Experts of a small language model: 57.5M parameters.
Below are experts of layer 14 (counted from 0) of a mixture-of-experts language model. Rows are named router (the router's row for the expert), down (a neuron's output weights, with its number) and show model dimensions 0-191. Each number is 128 + 24 x the weight over its row's rms, rounded and kept within 0 to 255.
Before each expert's rows: a language model's description of what the expert responds to. This comes from a sample of Wikipedia text that the model never trained on.

# expert 19
Description: Job titles and positions in biographies after was/a/became, e.g. politician, footballer, member of, head of, professor, founder.
router [144 102 108 103 121 137 136 159 128 157 124 171 149 117 130 105 142 173 145 135 110 110 143 123 131 127 133 140 143  99 150 143 110 157 119 166 155 104  70 135  93 111 153 148 103 196 120 155 129 111  90 101 130 129 117 124 165 100 130 154 144 123  94 120 119 119 141 160 105  87 145 116 137 108  83 154 124  98 119 136  64 121 136 147 103 108 102  97 152 108 133  83 138 136 122 125 107 135 123 148  79  87 102 113 146 138  84 119  89 144 149 157 158  97 132  87 131 109 167  85 141 123 138  84 101 140 133 108 146 122  98  83 102 141  84 132  91 115 120 130 129 114 128 135 115 138 152 126 117 127 124 121 126 138 134 129 125 139 108  96 130 127 104 141 103 110 114 157 110 144 123  89 150  48 117  86 129 137 112 114 127 117  77 189  96 127 120 131 153 133 156 154]
down0 [110 112 115 106 132  85 128 133 130 112 136 130 111 123 121 127 148 148 103 193 154 152 142 125 124 160 161 122 137 138 114 165 109 131 136 150 149  99 171 123  94 148 175  76 120 120 128 135  88 107 121  90 160 135 149 138 160 146 108 112 104 145 146 153 108 116 127 109  88 105 103 103 133 102 139 130  90 138 109 135 112 132 107 141 103 132 136 126 135 113 122 140  84 119 178 118 118 149 152 147 140 135 133 124 139 102 114 150 146 136 111 116 111 103 122 156  78 171 116 199 108 132 138 206 148 140 157  87 127 100 134 147 156 159 130 104 100 119 137 116 142 159 132 118 123  99 145 158 156 173 126 125 136 132 132 137 145  98 134 150 148 151 109 124  97 160 181 125 157 133 121  90 137 122 117 147 165 106 126 161 108 138 109 151  70 169  90 115 179 101 109 159]
down1 [128 139 149 111 121 167 163 105 142 112 145  94 125 133 104 136 113 115 141  97 146 147 152 117 146  91 115 129  87 171 106 119 133 115 110 136 157  89 179 166  83 126  86 123  82 146 131 118 192 128 134 151 147 113 115 123 137  89 140 121 191 147 120 105 113 139 107 150 137  64 129 112 119 174 105 108 145 128 114 122 157 163 122 141 127 140 114 140 110 148  97 124 149 119 116 117  92 130 123 100 196 144  95 125 128 125 132 147 103 122 126 156  93 118 143 102 148 126 138 116 170 128 114 118 142 118 150 138 135 118 119 131 121 112 163 145 140  84 133 146 144 128 100 117 101 157 143 126 142 117 136 161 133  78 137 154  65 118 140  98 142 143 117 128 174 150 170 139 107 150 163 100 103 119 116 170 128 149 124  94 103 150  98  95  93 115 121 120 158 143 169 173]

# expert 8
Description: Articles and possessive determiners after prepositions in running prose: at the time, of the 16th century, during this, his, its.
router [147 171  99 101 142 116 110 110 126 104 122 138 124  97 117  91  74 139 122 148  93 138 134 130 182 111 119 129 136  78 129 101 110 173 100 167 132 118 149 114 140 107 126 113 100 113 102 120 149 165  72 135 137 106 134  95 126 149 149 112 117  75 141 135 133 111 136  92  91 113 170  96 133 144 154 149  94 142 134 161  91  95 167 143  92 104 106  96 139 184 137 128 119 123  78 105 127 126 142  95 170 127  76 140 150 134 137 167 161 151 152 169 164 135 171 124 155 164 145  95 119 134 144 145 138 130  70 117 137 143  96 142 136 150 126 109 115 119 142 129 116 152 122 150  99 117 114 143 153 102 101 126 155 119 106 118 114 138  89  86  96  97 116 144 103 119 135  84 137 133 151 111 125 147 125  97 147 125 127 114 106 114 127 161 179 123 145 120 118 138 149 134]
down3 [135 148 122 143 141  75 143 160 130 122 150 115 177 189 140 138  88 105 166 144 122 128 154 121 153 120 111 108 121 126 121 138 154  67  99 121 117 108 176 125 168 134 125  67 145 105 148 156 120 121 148 135 143 137 130  98 130 170 180 100 135 151 103 143 104 146  83 120 150  88 141 122 134 118 134 155 158 186 110 150 119 139 133 119 148  82 111 160 111 130 157 149 133 158 116 134 117 124 119 120 143 139  91 141 136 122 124 129  84  92 136 113 112 103 128 125 124 117  85 120 110  82 118 122 102 114 153  89 135 153 123  85 143 132 149 149 193 157 135  87 118 143 177 167  91 145 132 131 113 126 148 111 124 134 138 127 135 131 169 177 145 115 109 159 146 129 126 139 137  89 145 145 140 153 159 130 134 129 148 123 124 123 129  73 146 170 101 119 151 117  91 135]
down4 [148 111 129 104  67 139 135 114 125  90 136 119 105 137 152 155 113 136 173 125 132 169 143 117 150 113 105 118  99  81 159 120 124 135 110 141 127 113  96 153 146 126 134 154  98 204 147  89 114  96 136 140 113 104 122 135 125  84 208 132 131 113 109 109 173 185  82 151 116 129 151 112  94 177 108 155  96 122 154 118 149 128 130 120 154 112 140 134 129 150 148  98 146 181 149 113 116 126 154 146 113 143 172 137 101 137 159 175 117  88 152 121 136 163 126 147 142 119  89 141 155 138 105 132 123  90 132 153 132 145 119 129  91  96 138 138 144 149 160 132 116 111 111 145 128 149 122 139 140 148 165 120 117 139  83 145 152 132 103 103 140 109  91 137 118 137 134 126 139 128 139  93 118 111 148 112 169 106 147  96 135  96 171 144  99  98  97 148 120  95 115 138]

# expert 21
Description: Common function words like of, that, most, the "th" word start, double spaces, and Cyrillic, Japanese or Devanagari byte tokens.
router [121  82 131 114 152 118 105 114 185 106 151 114 148 120 105  97 137 185 129 120  88  95 148 118 150 162 146 135 126  93 142 124 101 126 105 166 139 150 133 129 120 152 142 137 143 143 131 111 132 137  95 112 115 119 138 166 107 123 160 126 154 129 113 119 138  93 118  93  94  93 152  78 132 104 185 186  97 143  92 126  94  86 148 113 131 133 101 112 160 134 120 128 115 158 124 115 118 132 113 110 105 106  71 124 157 111 108 108 107 133 118 112 132 115 171  98 124 133 140 116 106 120 143 166 130 151 125 144 126 133 125 126 124  83 128 120  74 165 125 116 124 140 118 139  93 118 105 123 144 124  84 160 169 120 106  96 108 131  69 114  80 128  99 131 123 107 143 113  89 103 120  65 117 116  96 116  96 150 122 130 121 150 102 147 130  99 112 110 113 122 198 142]
down1 [123 154 116  96 114 126 114 131  84 132 128 126 113 118  99 148 164 103 131 113 168 105 122 159 157 128 111 134 165 117 108 147 132 133 121 134 102  99 172 165  89 118 128 163 108 153 101 123  96  94  91 173 111 138 105 104 151  97 106  85 138 122 131 140 103  91 144 148 141 114 152 124 109 108  91  88 148 122 158 131 168 122 120 141 163 135  99  92 103 166 134 119 154 181 123 117 112 137 106 151 123 109 122 111 118 140 162  81 177  65 148 121 150  76 113 132 128 141 108 169 119  97 123 114  73 148 124 130 114 124 152 121 133 108 125 174 123 116 125 107 117 143 119  93 103 113 100 119 138 114 162 146 127 115 128 138 138  81 145 125 165  90 169 176 132 112 112 166 128  96 112 102 136 103 152 156 140 115 164  82 117 109 146 105 145 122 111 140  82 120 121 109]
down2 [148 135 149 107 161 136 138 115 114 117 132 118 117 133 127 156 115 141 182 130 122 143 118 114  96 118 105 110 111 161 145 140  99 105 171 114 128 122 120  80 146 142 153 142 106  81 100 129 152 150 138  85 150  86 160 153 113  90 134 130 152  69 181 102 152 178  49 156  88 139 160 102  98 153 153 117 122 150 148 148 153 135 132 104 129 125 119  68  91  70 108  89 136 113 163 132 131 127 163 109 127 116 101 149 116 115 136 104  98 151 128 110 138 168 141 181 155  92  98 146 164 118 105 136 155 137 114 150 109  99 154 110 122 140 105  92 102 152 125 131 147 104  94 119 124 137 102 141 123  98 127 138 127  84 110 124 132 100 117  97  96 135 119 136 153 153 148 152  94 129 157  94  88 142 125 125 118 154 116 115 124 128 143 128 146 141 122 122 141 144 109 135]

# expert 5
Description: Word-start pieces and capital letters in technical or engineering text, such as acronyms and compound parts like H(P-UX), -b(eam), magn, steam.
router [155 122 120 150  97 109 133 105 129 120  93 124 146 122 138 143 139 153 161 133 109 119 135 126 128 121 117 147 128 118 121  95 114 154 121 163 121 130 116 128 167 148 141 160 118 155  95 116 131 105 130 116 120 148 138 126 101 126 122 104 103 117 104  89 125 105  82 159  97  86 140 115 129 125 163 139  96 132 134 144 141  83 154 162 142 120 136 138 140 143  94 117 103 102 102 117 105 140 123 139 103 126  61 147 171 134  89  92  98  95 178 141 140  98  96 108 133 112 155 115 158 144  99 112 137 125  96 111 167  76 157 116 127  95 118  99 102  76 134 106 133 123  84 134 112 129  97 158 160 159 143 157 159 103  97 120  66 111 138 136 128 112 116 156 138  77 128 128  99 144 158  99 155 125 153 115 123 149 132 120 131 137  82 173 107  66 145 111  80 133 174 120]
down0 [115 131 121 142 131 104 119 154  86 140 163 124 144 142  58  92 139 120 132 127 157 137 134 124 158  87 113  98 118 101  97 136  88 134 116  92 151 115 121 123 143  83 101 167 128 179 158 143 156 131 120 117 141 142 132 133 109 136 158 126 180 123 109 148 139 105 142 101 115 149 118 152 117 131 122 119 158  98 146 116 145 107 108 105 103 103 102 127 105 105 140 164 160 117 110 109 116 134 102 121 121 110 108 115 118 121 126 107 115 173 166 120 133 134 142 137 116 152 110 142 167 107 145 141 162 120 125 145 180 102 137 150  86 146 201 154 110 112  61 144 126 102 147  98 133 111 129  91 139 145 123 152 125 114 154 145 133 117 133 106 202 115  94  91 126 144 117 154 179 109 119 139 105 141  92 152  99  99 130 113 127 139 129 101 126 149 180 103  80 160 140 118]
down1 [122 132 112 150 162 136 137 110 142 123 152 100  90 121 130 134 128 158 153 127 129 109 112 123 114 135 137 110  94 124 130 104 154 124 162 109 117 137 125  94 121 108 120 142 114 222 134 114  98 115 140  91  76 111 136 126 139 117 122 193 137 141 130 147  82 112 130 117 138  79 115  94 115 137 124 144 163 150 114 152 146 129 126 164 139 174 146 135 111 178 120  96 130  85 109 161 117 129 122  98 133 131 153 119  96 132  94 137  99  88 127 102 116 144 127  86 204 139 141  94 127 114 176 137 156 158 170 198 121 122 121 131 120 128 144 105  71 141  80 157 126 134 148 114 148  90 140 119 104 142 129 105 135 119 139  96 132 125 126 137  83 133 165 146 108 142 115 130 109  88 118 136 121 159 143 135 112 130 151 130 117 154 120 149 122 132  92 184 144 128 115 131]

# expert 18
Description: Capital letter or first piece beginning a person's given name in tables and lists: O-scar, L-isa, E-amon, Jimmy.
router [149 121 104 123 126 108 111 128 137 159 144 109 113 105 124  90 111 147 159 156 116 120 124 149 140 104 114 177 176 111  91 130 119 168 112 143 138 124 129 116 130 133 163 132 125 144 113 121 178 170  95 110 130 109 117 116 146 134 145 113 155  95  86 124 123  96 101 147  91 104 147  86 113 161 145 121 102  94 113 143 138 116 176 134  95 134  94 109 151 151  95 116 111 134 118 126  97 143 147 100  65 109 114 170 135 115 105 124  98 150 136 134 133 136 161  69 127 166 147  96 153 132  72  89 115 122 119 134 110 116 110 156 125 126 113 116 102 102 145 122  86 150 128 143 125 143 144 134 152 110 119 136 171 145 135 126  88 148 104  81 125 116 124 158  91 114 109 122 122 122 146  91 123  92  78  67 146 105 103 118  92 128 127 170  91 149 128  95 116 149 167 157]
down3 [126 147 104 130 140 113 164 120 132 111 102 137 111 173 141 126 127 123 109 149  80 117 108 111 105 133 106 147 132 112 134 107 134 145 163 132 136 167 146 119 114  87 149 132 136 163  86  99 121  99 161  80  99 109 146 151 137 183 150 113 139 179 143  87 140 131 132 124 148 105 112 112 148 156 132 150 142 159 155  79 160 131  98 162 187 154 145 162  93 132 150  80 114 125 137 146 140 126 109 100 124 123 112  87 130 161 129  95 136  87 119 180 117 131 131 141 119 100 118 148  96 136 110 121  98 117  73  94 119 149 119  86 149 123 123 142  98 135 119 127 141 120 115 122 111 113 102 135 117 111 130 129 130 103 128 148 115 155  80 126 162 125 175  91  93  99 145 112 144 152 128 168 119 107  88 102 165  99  82 111 115 107 126 155 121 135 136 105 164 137  85 170]
down4 [122  78 140  84 157 116 130 130 158 153 101 115 146 125 136 130 123 120 115 102 119 122  89 114 141 148 137 121  86 135 125 160 120 148 131 137 130 122 146 119 126 154 105 116 100 137 107 128 148 172 123  86 122 126 188 176 110 166  93 122 130 143  99 144 154 158  89 124 103 116 140 116 137 157 131 139 137 137 150 135 167 124 131  86 157 153 111 121 136 129 114 101 187 120 147 166 131 170 108 125 123  96 107  98 104 121 118  89 127  99 120 133 121  90 126 128  92 106 104  83 146 151 141 146  75 168 103 140 158 130 126 145 142 131 111 146  91 119 143 117 157 138 109 110  80 113 128 122 139 109 128 140 128 150 186 135 102 167 145 154 139  88 111  82  91 201 144 110 122  83 117 115 126 128 130 129 111 119 148  99 135  66 148 114 103  89 119 112 161 122 108  98]

# expert 14
Description: Colons, semicolons and table pipes that separate labels from values in taxonomy boxes, lists and tables: Order:, Clade:, goal-scorer lists.
router [156 142 123 121 139  99 118 154 128 144 118  93 132 135 140  97 105 129 144 121 115 106 117 132 191 129 120 115  56  77 121 109 111 184 137 167 115 118  99 123  98 140 138 176 124 168 103 121 139 118 104 116 135 144 112 125 119 123 146 106 117 125  99 100 103  86 110 107 126  92  98 120 138 125 175 147 124 136  86 122  89 135 155 172 116 141  96 136 141 167 149 120 130 123 133 131 124 127  78  98 117 148 142 120 144 141  93 103 105 122  92 180 120 133 178 107 145 117 158 116 161 103 116 137 115 100 113 128 104 121 103 150 120 158 117 123  94 124 144 109  95 114 159 144 129 103  86 181 137 117  99 153 150 119  99 101  87 120 133  63 121  92 111 175 156 110 150 117 129 143 137  92 131 141 121 129 116 128 114 114 119 119 115 133 149  91 154 121  69 103 159 147]
down0 [111 102 167 167 130 100 164 137 126  96 160 120 126 127  88 172 127 134 120 116 128 170 111 163 129 126 170 167 138 150 120 127 161 112 116 174 106 113 103 120  86 135 151  70 145 105 139 104 140 166 136 116 134 135 136 116 163 137 164 168 130 159 136 140 143 125 153 135 109 123  73 126 108 115 124 110 119 142 157 135 123 120  64 152  95 139  83  93 191 147 122 101 165 127 114 106 121 141 104 150 142 122 147 126 157 150  94 131 145 158  95 115 131 140 138 174 146 167 101 134 136 102 101 156 128 140 116 173  95 115 110 137 125  98 131 121 127 129 141 177 153 115 146 168  92  83 116 118 139 110 152 145 125 155 100 131  85 126 150 111 140 140  89 134 117 132 126 118 131 143 142 126 139  97 113  77 119 165 161 111 113 114 149 138 121 123 164 183 133 143 103 121]
down1 [143 158 130 118  96 138 172 107 136 162 159 134 121 136 104 154 182  58 101 120 139 144 121 115 160 137 142 151 112  79 121 182 153  97 151 166 109 119 140 109 131 135 117 135 105  87 117 136 150 142 120 173 130 125 130 131 172 154 135 158  86 161 111 118 102  98 112 140 164 131  76 107 161 133 140 144 141 149  77  98  90 161 122 132 132 139 102 172 127 117 125 136  89  84 137 128 120 140 116 125 166 140 149  75 121 127 132 159 112 131 152 104 125 147 115 115 119 134 125 162 123  79 141 130 124 113 115 112 124 131  71 110 122 143 106 135 103 172 123 108 163 129 117 110 148 116 145 140 124 143 162 121 128 105  91 138  80 126 180  86  90 105 191  94 130 144 171 115 131 132 128 117 114 122 127 144 166 105 124 134 119 126 149 154 127 124 134 109 144 131 100 130]

# expert 13
Description: Tokens in geographic articles about places, roads and mountains: °N coordinates, sq mi, km, "located", section headings like Demographics, Geography.
router [180 110 128  90 132 118 109 146 103 116 153 115 155 138 100  97 157 146 159  83 126  83 141 144 109 147 137 117 115  98 101  93  93 180  80 125 115 129 132 124 105 139 145 156 133 190 122 131 109 113 101 135 140 175 122  82 146 133 140 142 124 142 123 142 136 121 112 107 135  79 119 129 145 136 120 130  93  90 115 171 101  96 137 138 101 104 157 141 152 170 106  92 123 131 120 138 119 137 115 146 136 117  91 125 141 118  77 126 117 139 150 135 125 139 133 132 107 126 131 144 131 149 103 119 127 122  88 100 144 111 128 124 116 113 143  83 142 110 117 106 164 113 163 111 102 106  78 135 146  89  92 156 164  84  95 153 121  99  92  78  50 109 121 121 131  91 120 140 104 145 157 107 125 152 155 110 131  92 152 115 112 151  99 116  86 114 141  90 119 133 133 117]
down0 [141  92 128 139 131 109  95 125 134 118 145  92 105 153 129  96 118  89 120 160 106 189 131 106 144 114 124 129 133 125 101 171 127 165 143 168 148 119  79 153 147 131 110  95 141 168 175  87 140 119 156 154 142  86 150 135 153  99 128 112 164 144 158 118 106 159  79 111 143 120 118 117 163 115 131 134 188 115 169 116  97 142 115  89 122 129 148 144 107 125 141 164 159 140 132  95 121 130 170 116 140 119 160 148 125 158 136 124 126 104 158 134 113 142 142 106 153 107 157 143  95  94 130  82 125 135 131 143  77 134  99 150 104 120 106 150  90 126 156 162 119 128 184 139 141 128 139 120  84 112 100 125 121 139 130  93 160 137 103 120  99 130  93 119 114 129 158 140 109 107 163 170 118 125 102 129  86 104 108 145 139 140 144 169 103 149 138 112 126 168 101 166]
down1 [138 159 129 119 127 132 103 113 128 140 146 109 134 124 127 141  88 108 142 140 141 109 126 136 113 128  89 120 152 134 126 141  96 139  88 129 129 126 102 124 106 150 130 152 159 115 173 122 133 120 100 112 120 176 114  87  86 145 121 164  88 111 126 121 136 130 116 118 167 109 148 129 141 103 115 135  65 110 150  85 110 128 122 121 118 126 135 138 145 181 126 138 109 124  86 100  73 136 165 171 148 148 130  93 141 129 156 176 141 146 115 152 101  79 119 101 125 162 108 155 109 115 130 113 137 108 103 112 169 105  77 109 134 135 161  96 147 130 153 133 132 121 138  94 148 123 110 125 135 142 145 141 137  89 160 146 154 127 152  91 100 145 138 110 169 126 104 103 144 145 124 136 152 150 173 128 132  45 188  89 151 115 154  83  99 141 150  82 158 123 130 126]

# expert 3
Description: First pieces of split words after articles or to, mostly Latinate verb stems like f(iled), decl(ined), exp, conf, requ.
router [144 132 110 126 127 126  97 151 167 113 167 118 119  54 102 121 128 126 145 112  86 115 129 110 108  99 150 118 159 110 131  91 118 113 111 144  96 121 110 142 122 121 128 166 123 194  80  92 134 153  80 132 139 137 154 142 151 169 162 137 146 108 131 118 103  93  73 153 157 133 155 104 116 121 145 118 135 115 114 146 119  92 110 139  93 108 135 121 116 129 124 143 136 141 132 139 107 172 139  94 140 134  95 121 155 123  96 138 113 147 123 121 160  97 140 145 168  85 139 108 140 119 141 136  86 139  87 111 148  98 147 122  92 147 154 138  95 123  86 109 145 168 135 129  92 133 108 119 135 103  72 122 128 122 135 135 110 138 115  90 114 118  91 117  79 101  92 106 117 142 147 118 164  92 138 104 168 129 111 128  69 158 129 137 117  95 177 106  95 132 134 145]
down0 [117 128 124 150 134 177 157 112 131 120 127 120 174 119 140 136  77 134 107 168 136 138 109 146 147 142 108 103 140 142 139 140  98  70 132 121 155 175 130 127 163 124  96 159 146 135 139 147 158 172 108 142 122  77 123 115 136 139 125  91 151 129 153 133 101  74  94 108 201 132 131  86 142 130 112 146 120 113 137 129 161 149 123 139 125 111 126 155 115 106 134 156 141 107 126 155  96 137 102 146 145 127  94  95 122 144 112 125  87  66  82 120 145 124 130 154 131 167 149 137  90 139 126 137 116 123 150  63 120 100 120 132 116  99  93 134 111 131 155 131 125 171 131 160 130 127 104 121 152 162 163 179 114 157 142 154 109 159 111 166 136 118 107 116 142 123  99 141  89 149  78 142 144 147 113 129  91 143 130 126 113 145 148 111 116 112 133 106  86 149  76 140]
down1 [140 133 159 125 110 124 131 131 161 158 144 132 159 118 129 126 130 103 132 151 123 113  93  85 151 167 150 125 143 123 148 153 133 144  96 144 115 130 114 113 105  90 149 124 168 134 135 121 106 154 124 144 157 132 138 159 140 124 179 146 119 123 120 138 103 126 110 129 163 130 150 143 152 139 174 126 150 100 215 136 102 105 142 110 126  92 168 103 108 170 146 185 139 137  67 101 149 118 152 114 185 114  97 141 120  80 126 157 108 100 119 145 134 131 162 140 151 120  89 125 179 119 140 122 131 130 150 145 162 153  94 132 126 104 120  99 123 136 128 137 118 103 141 100 131 148 164 126 154  84 123  85 102 153 148 102 135 125 179 162 100 156 155 155 127 133 157 133 118 121 147  99 132 116  84 169 194 147 117 117 144 133 118 118 152 142 126 147  98 113 133  96]

# expert 7
Description: Mid-word pieces of non-English proper names, often player names in sports tables, e.g. Rein-b-ach, Łukas-z, -ović, -sson, č.
router [150 107 116 109 151 118 167 127 115 131 144 136 153 112 132 113  91 120 127 156 166 131 108 117 123 168 119 168 139 100 162  87 110 135 105 138  91 146 117 120 161 135 127 140 125 200 106 129 140 153  75 145 105 149 135 111 118 143 149 101 167 101 111 153 142 104 120 107  70 141 157 153 118 124 121 117 125 117 105 174 123  90 119 133 128  98 121 134 118 186  82  93  99 125 134 114 139 143 124  75  89 128 129 166 116 140  61 146  68 160 153 121 151 122 151 135 136 117 134  83 164 144 118 123 137 117 121 144  81  86 159 120 138 103 150 104 100 123  95 138 138 112 117 106 109 147 121 105 142 103 148 120 116 105 122 117  99 119 135  94 139 100 153 127 125 108 105 116 155 110 129  69 162 100 148 107 133 150 155 130  98 158 135 173 134 117 128  98  96 143 138 132]
down3 [137 142 122 150  89 118 130 184 133 140 166 132 118 124  91 142 177 167 140 128  83 190 113 147 110 118 130 113 157 134 115 160 127 130 143 122 153 148  88 117 153 118 175 145  90 146  96 125  82 107 143  81 138 105 137  71 131 115 129 111 154 160  97 153  93 150 108  78 173 134 126 147 117 101 156 137 153 152  84 148 145 104 127 147 153 118 130 108 113 110 123 134 158 121 127 132 131 147 159 149 141 148 137 157 131 154 134  96 137 143 112 121 161 109 156 142 126 134 132 126 138 124  79 114 112 162 144 127 122 153 152 125 149 132  90 139 132  97 115 109  99 109 153 152 138 134 162 165 131 126 135 125  91 143 123 138 140 154 112 126 117 115 111 145 104 168 117 130  91  96 115 107 167  68  78 128 132  77  88 142 151 113 140 154 137 128 149 128 165 119  83  90]
down4 [127 145 110 130 123 133 140 139 170 143 142 135  96  85 178 125 147 102 129  96 153 149 139 125 102 183 131 140 117 130 144 128 138 131 173 126 125 105 108 115 107 171 113 102 155 143 162 158 159 128 122 137 126 118 104 116 166 141 143 159 154  96 119 134 132 130 107 127 123 146 139 131 117 143 120  89 111 157 120 110 119 134 112 161 152 130 127 150  97 107 132 105  87 158 108 151  97 122 157 173 158 129 112 114 117 163 156 102 164 139 125 114 122 160  90 133 121 148 132  74 153  83 115  96 137  92 134  93 154 140 162 171  97  90 149 128 154  96 124 123 129 165 165  97 117 130  78 140 188 101 112 124 185 117 119 152 114 199 170 127 118  90 133 122 113 105 113  95 178 153 151 105 105 125 120 151  80 124 116 126 130 108 131 121 138 161 123 109 133 134 139 133]

# expert 16
Description: Middle and final pieces of first names and surnames, often South Asian names in film cast lists: G-op-i, Lou-ise, Eisenh-ower, Singh.
router [123 104 125 141 157 139 142 137 152 152 111 120 106 152  96  83 129 172 170 162  85 104 132 121 140 134  94 114 126 134 149 173  98 119 134 155 130 128 130 115 144 149 142 161 109 148 102 128 140 134  93 132 128 120  87 135 101 167 141 109 139 116 100 108 134 119 123  95 103 107 118 105 117 119 176 178 102  80 137 113 114 122 145 159 140 124  99 130 114 153  89  96 123 146  93 133  98 133 115 132  85 158 122 147 133 141  98 120  94 105 108 127 171 157 165 134 136 113 107 125 149 139 150 111 151 127 105 131 135  88 127 103  92 112 122 145 104 115  81 120  78 176 137 122  89 122  69 158 145 107 146 114 118 135 133 116 101 158 100 105 111 122 133 210 113 121  90 157 123 159 160  91 123 108 112 128 151 129 169 149 121 157 132 147 100 126 155  83 109 107 155 129]
down3 [112  98 129 123 115 150 103 124 127 137 129 139  79 114 114 132 132 132 163 130 110  98 147 125 120  73 105  78 129 111 141 147 140 135 129 100 151 134 104 134 116 129 135 128 134 159 162 149 151 111 147 136 182 108 108 133 130 117 139 123 111 140 128 149 147  98  72  96 140 109 152  97 109 124 129 127  94 122 118  71 106  94 149 131 103 150 129 127 163 150 120 138 120 110 142 142 154 135 157 148 152  95  97  90 132 139 149 119 197 104 105 129 115 138 156 116 139 113 101 135 159 172 135 171 122 102  95 142 165 130 133 149 107 107 149  99 127 139  86 123  70 108 160 123 162  93  98 175 109 174 148 156 134 170 122 141  65 136 160 101 140  99  95 103 163 133 156 189 128 123 114 144 109 151 128 148 154 134  95 130 132 151 110 125 144 141 171 154 115 140 113 132]
down4 [174  93 145 114  94 155 144 152 101 119 145 126 185  73 104 138 140 132 123 129 143 132 139 107 115 155  86 149 131 115 119  94 132 121 108 145 152 105 104 141 143  69 118 110 109 160 108 126 118 139 101 134 139 146  80 157 154  71 147 104 108 170 153 145 151 105 121 139 136 122  82 164  99 121 111 131 119 134 135 126 112 100 126 137 117 104 120 107 157 109 115 109 160 148 119 142 139 151 140 171 172 137 152 175 141 138 168 125 116  82 147 152 118 134 133 108 120 140 151 103  96 107 178 171 150 122 118 170 127 129 152 130 130 128 150 128 148 129 145 104 107 102 117 145 138 144 176 116 117 134 158 117 140 170 109 106 105 160 107 132 104 110 120  88 141 107 148 105 117 112  86 167 128 127 131  97  83  77 114 105 123 110 123 124 177 100 153 136 120 154  78  99]

# expert 17
Description: Connectors joining people's names or biography clauses, mainly "and", commas, by, with, plus biography verbs like attended, joined, married, featuring.
router [128 129 136  96 116 119 104 144 118 126 133 104 148  66 155  79 105 152 129 164 117 125 150  93 168 127 115 159 139 109 128 109 116 161  98 176 125 109 110 148 129 143 139 155 116 124 104 118 137 148  83 129 144 115  93 125 145 125 117 127 129  93  88 131 116 116 125 134 125 104 159  76 107 134 101 136  74 124 107 153 118 118 143 150 119 136 108 127 100 149 112  88 121 125 138 154 164 160  92 119 111  95 136 135 134 121  99 122 105 135 118 160 158 152 164  82 147 123 130 106 145 136 116 113 126 137 123 118 149  91 105 109 109 100 101 103 108 103 134 125  93 103 135 154 102  96  88 118 183 101  94 150 147 101 137 112  88 186 115  96 115 105 102 173  92 142 166 107 119 106 120  94 139 125 106  82 153 133 167 139 128  91  93 170 143 109 102 123  94 152 152 161]
down1 [106  77 153 129  89 121  95 130 113 113  80 124 123 133 153 139 139 171 117 105 152 109 107 121 115 160 159  91 128 155 120 140 137 143 117 169  87 113 107  99 114  98 144 140 102 124 141 111 133  92  86  80 111 145 128 138 166 162 109 133 129 109 131 139 114  78 107 118  97 124  94 110  83 178 140 135 142 133 119 145 156  89 131 133 141 150 153 156 145 152 158 149 104  93  99 121 150 117 140 128 123 116 153  72 129 158 127 113 131 123 111 128 137 114 162 119  98 189  97 115 138  72 113 124 115 130 113 157 112 126 127 151 139 111 128 105 103 135  96  68 134 107 127 123 155 131 124  75 156 134 163 134 104 124 121 151 126 125 164  66 157 133 151 135 127 132 100  81 159 103  85 143 115  94 102 127 108  97 139 160  93 129 126 108 127 118  99 121 107 140 156 119]
down2 [107 116 134 103 120 156 138 153 143  84  99 110 174 186  99 115 110 127  91 133 143 110 143 153 150 117 159 174  82 130 108  84 116 102 144 143 153 114 140 145 129 123 118 144 102 167 135 123 145  81 107 117 100 150 104 104 120 112 149 144 172 147 110 150 108 111 130 119 109 152 131 135 176 125 139 175 142 162 142 116 174 120 133 159 118  99 153 127 137 141 156  78 136 123 135 154 125 120 114 124  96  66 151 112 130 142 110 159 131 103 183  98 125 152 149 149 111 187 134 115 116 128 109 136 157 144 135 140 162 143 105  70 129 124 107 120 118 134 114 124 172 157 110 113 167 115 125 129 139 120 115  81 137  80  92 115 118 153 109 160 129 123 162 129  79 100 152 111 128 110 174 146 106  96 120 142 137 140 110 124 120 111 137 125 161 126 146 110  76 127 140 125]

# expert 2
Description: Dash bullets that start a field line in infobox lists, plus table pipes, ± signs and degree marks: - Capital:, - Country:, ±0.
router [168 142 123  96 138 115  91 147 102 110 148 108 146  97 100 108 103 178  91 137 126 138 109 117 147 115 167 154  91  83  93  99  97 173 118 178 120 112 102 113 109 158 117 162 126 214 100  91 143 158  85 132 129  91 141 144 132 146 150 109 148 116  72 115 137  84 111 134 143  67 138 143  99 140 134 131 124 128 101 105  72 146 167 145 136 147 156 114 139 162 158  82 109 136 140 149 132 132 114 130 113 118 120 124 139 119  81 118 144 134 103 156 150 120 167 123 151 151 123 115 144 112 145 120 174 140  74 132 153 107 160 118 132 119 145 125 110 101 108 108 151 153 132 138 109 136 128 129 117 133 103 143 106 110 148  99 107 123  94 102 106  90 111 149 164 101 111 130 158 127 138  94 138 138 114 118 135 107 156 130 113 172 129 127 131 103 156 125 122 144 118 132]
down0 [166 130 168 104 133 135 134 142 164 159  95 147 104 143 107  57 140 127 139 120 117 119 135 111 126 143 144 139 121 119 104 118 121 140 126  70  91 187 155 121 118 133 174 130 112  81  87 133 135 130 138 158 122  99 186 145 167 147 134 117 109  93 111 113 106 107 149 140 117 149 134 126 135 160 105 155 143 160  87 103 137 174 137 138 135 156 132 123 102 132 126 129  92 101 116  88 140 126 139 152 162  82 171 131 170 110 159 121 121 128 142 156 141  89 129 161 120 123 135 127 117 116 170 129 101 125 126 111 168 115 108 120  90  85 120 134 123 118 111 145 164 166 100 183 131  86 158 167 137 149 135 156 115 105  90 119 111 126 129 104 139 121 143 142 140 122 155 127 171 160 158 132 101  99 156  95 152 143 144 141  96 130 141 151  99 127 104 160 151 146 108 123]
down1 [173 139 130 105 126 130 151  90 157 157 149  95 166 140 136 111 123  87 136 102 157 171 101 131 117 115 115 166 120 142 144 124 137 138 128 124  42 120 111 123 103 162 115  92 144  82 112 106 116 103  99 181 126 104 152 118 126 126 158 130 107 104 146 102 121 119 127 134 118 106 124 146 139 105 139 118  89 108 143  93 111 133 120  96  84 140 141 135 156 146 161 107 121 172 155  98 131 168 136 141 130 135 161 130 103 126 131 140 131 135 112 154 114 163 187 132 119 150 148 131 100 156 106 142 131 116 108 127 181 104 104 185 157 139 107 152 133 132 148 107 143 147 107 133 135 141  99 121 172 137 163 153  92  89 114 153 133 114 149 151 165 174 109 128 114 139 160 124 154 111 128 117 170 119 164 132 116 149 145 112 127  78 113 114  86 104 105 135 118 136  82  93]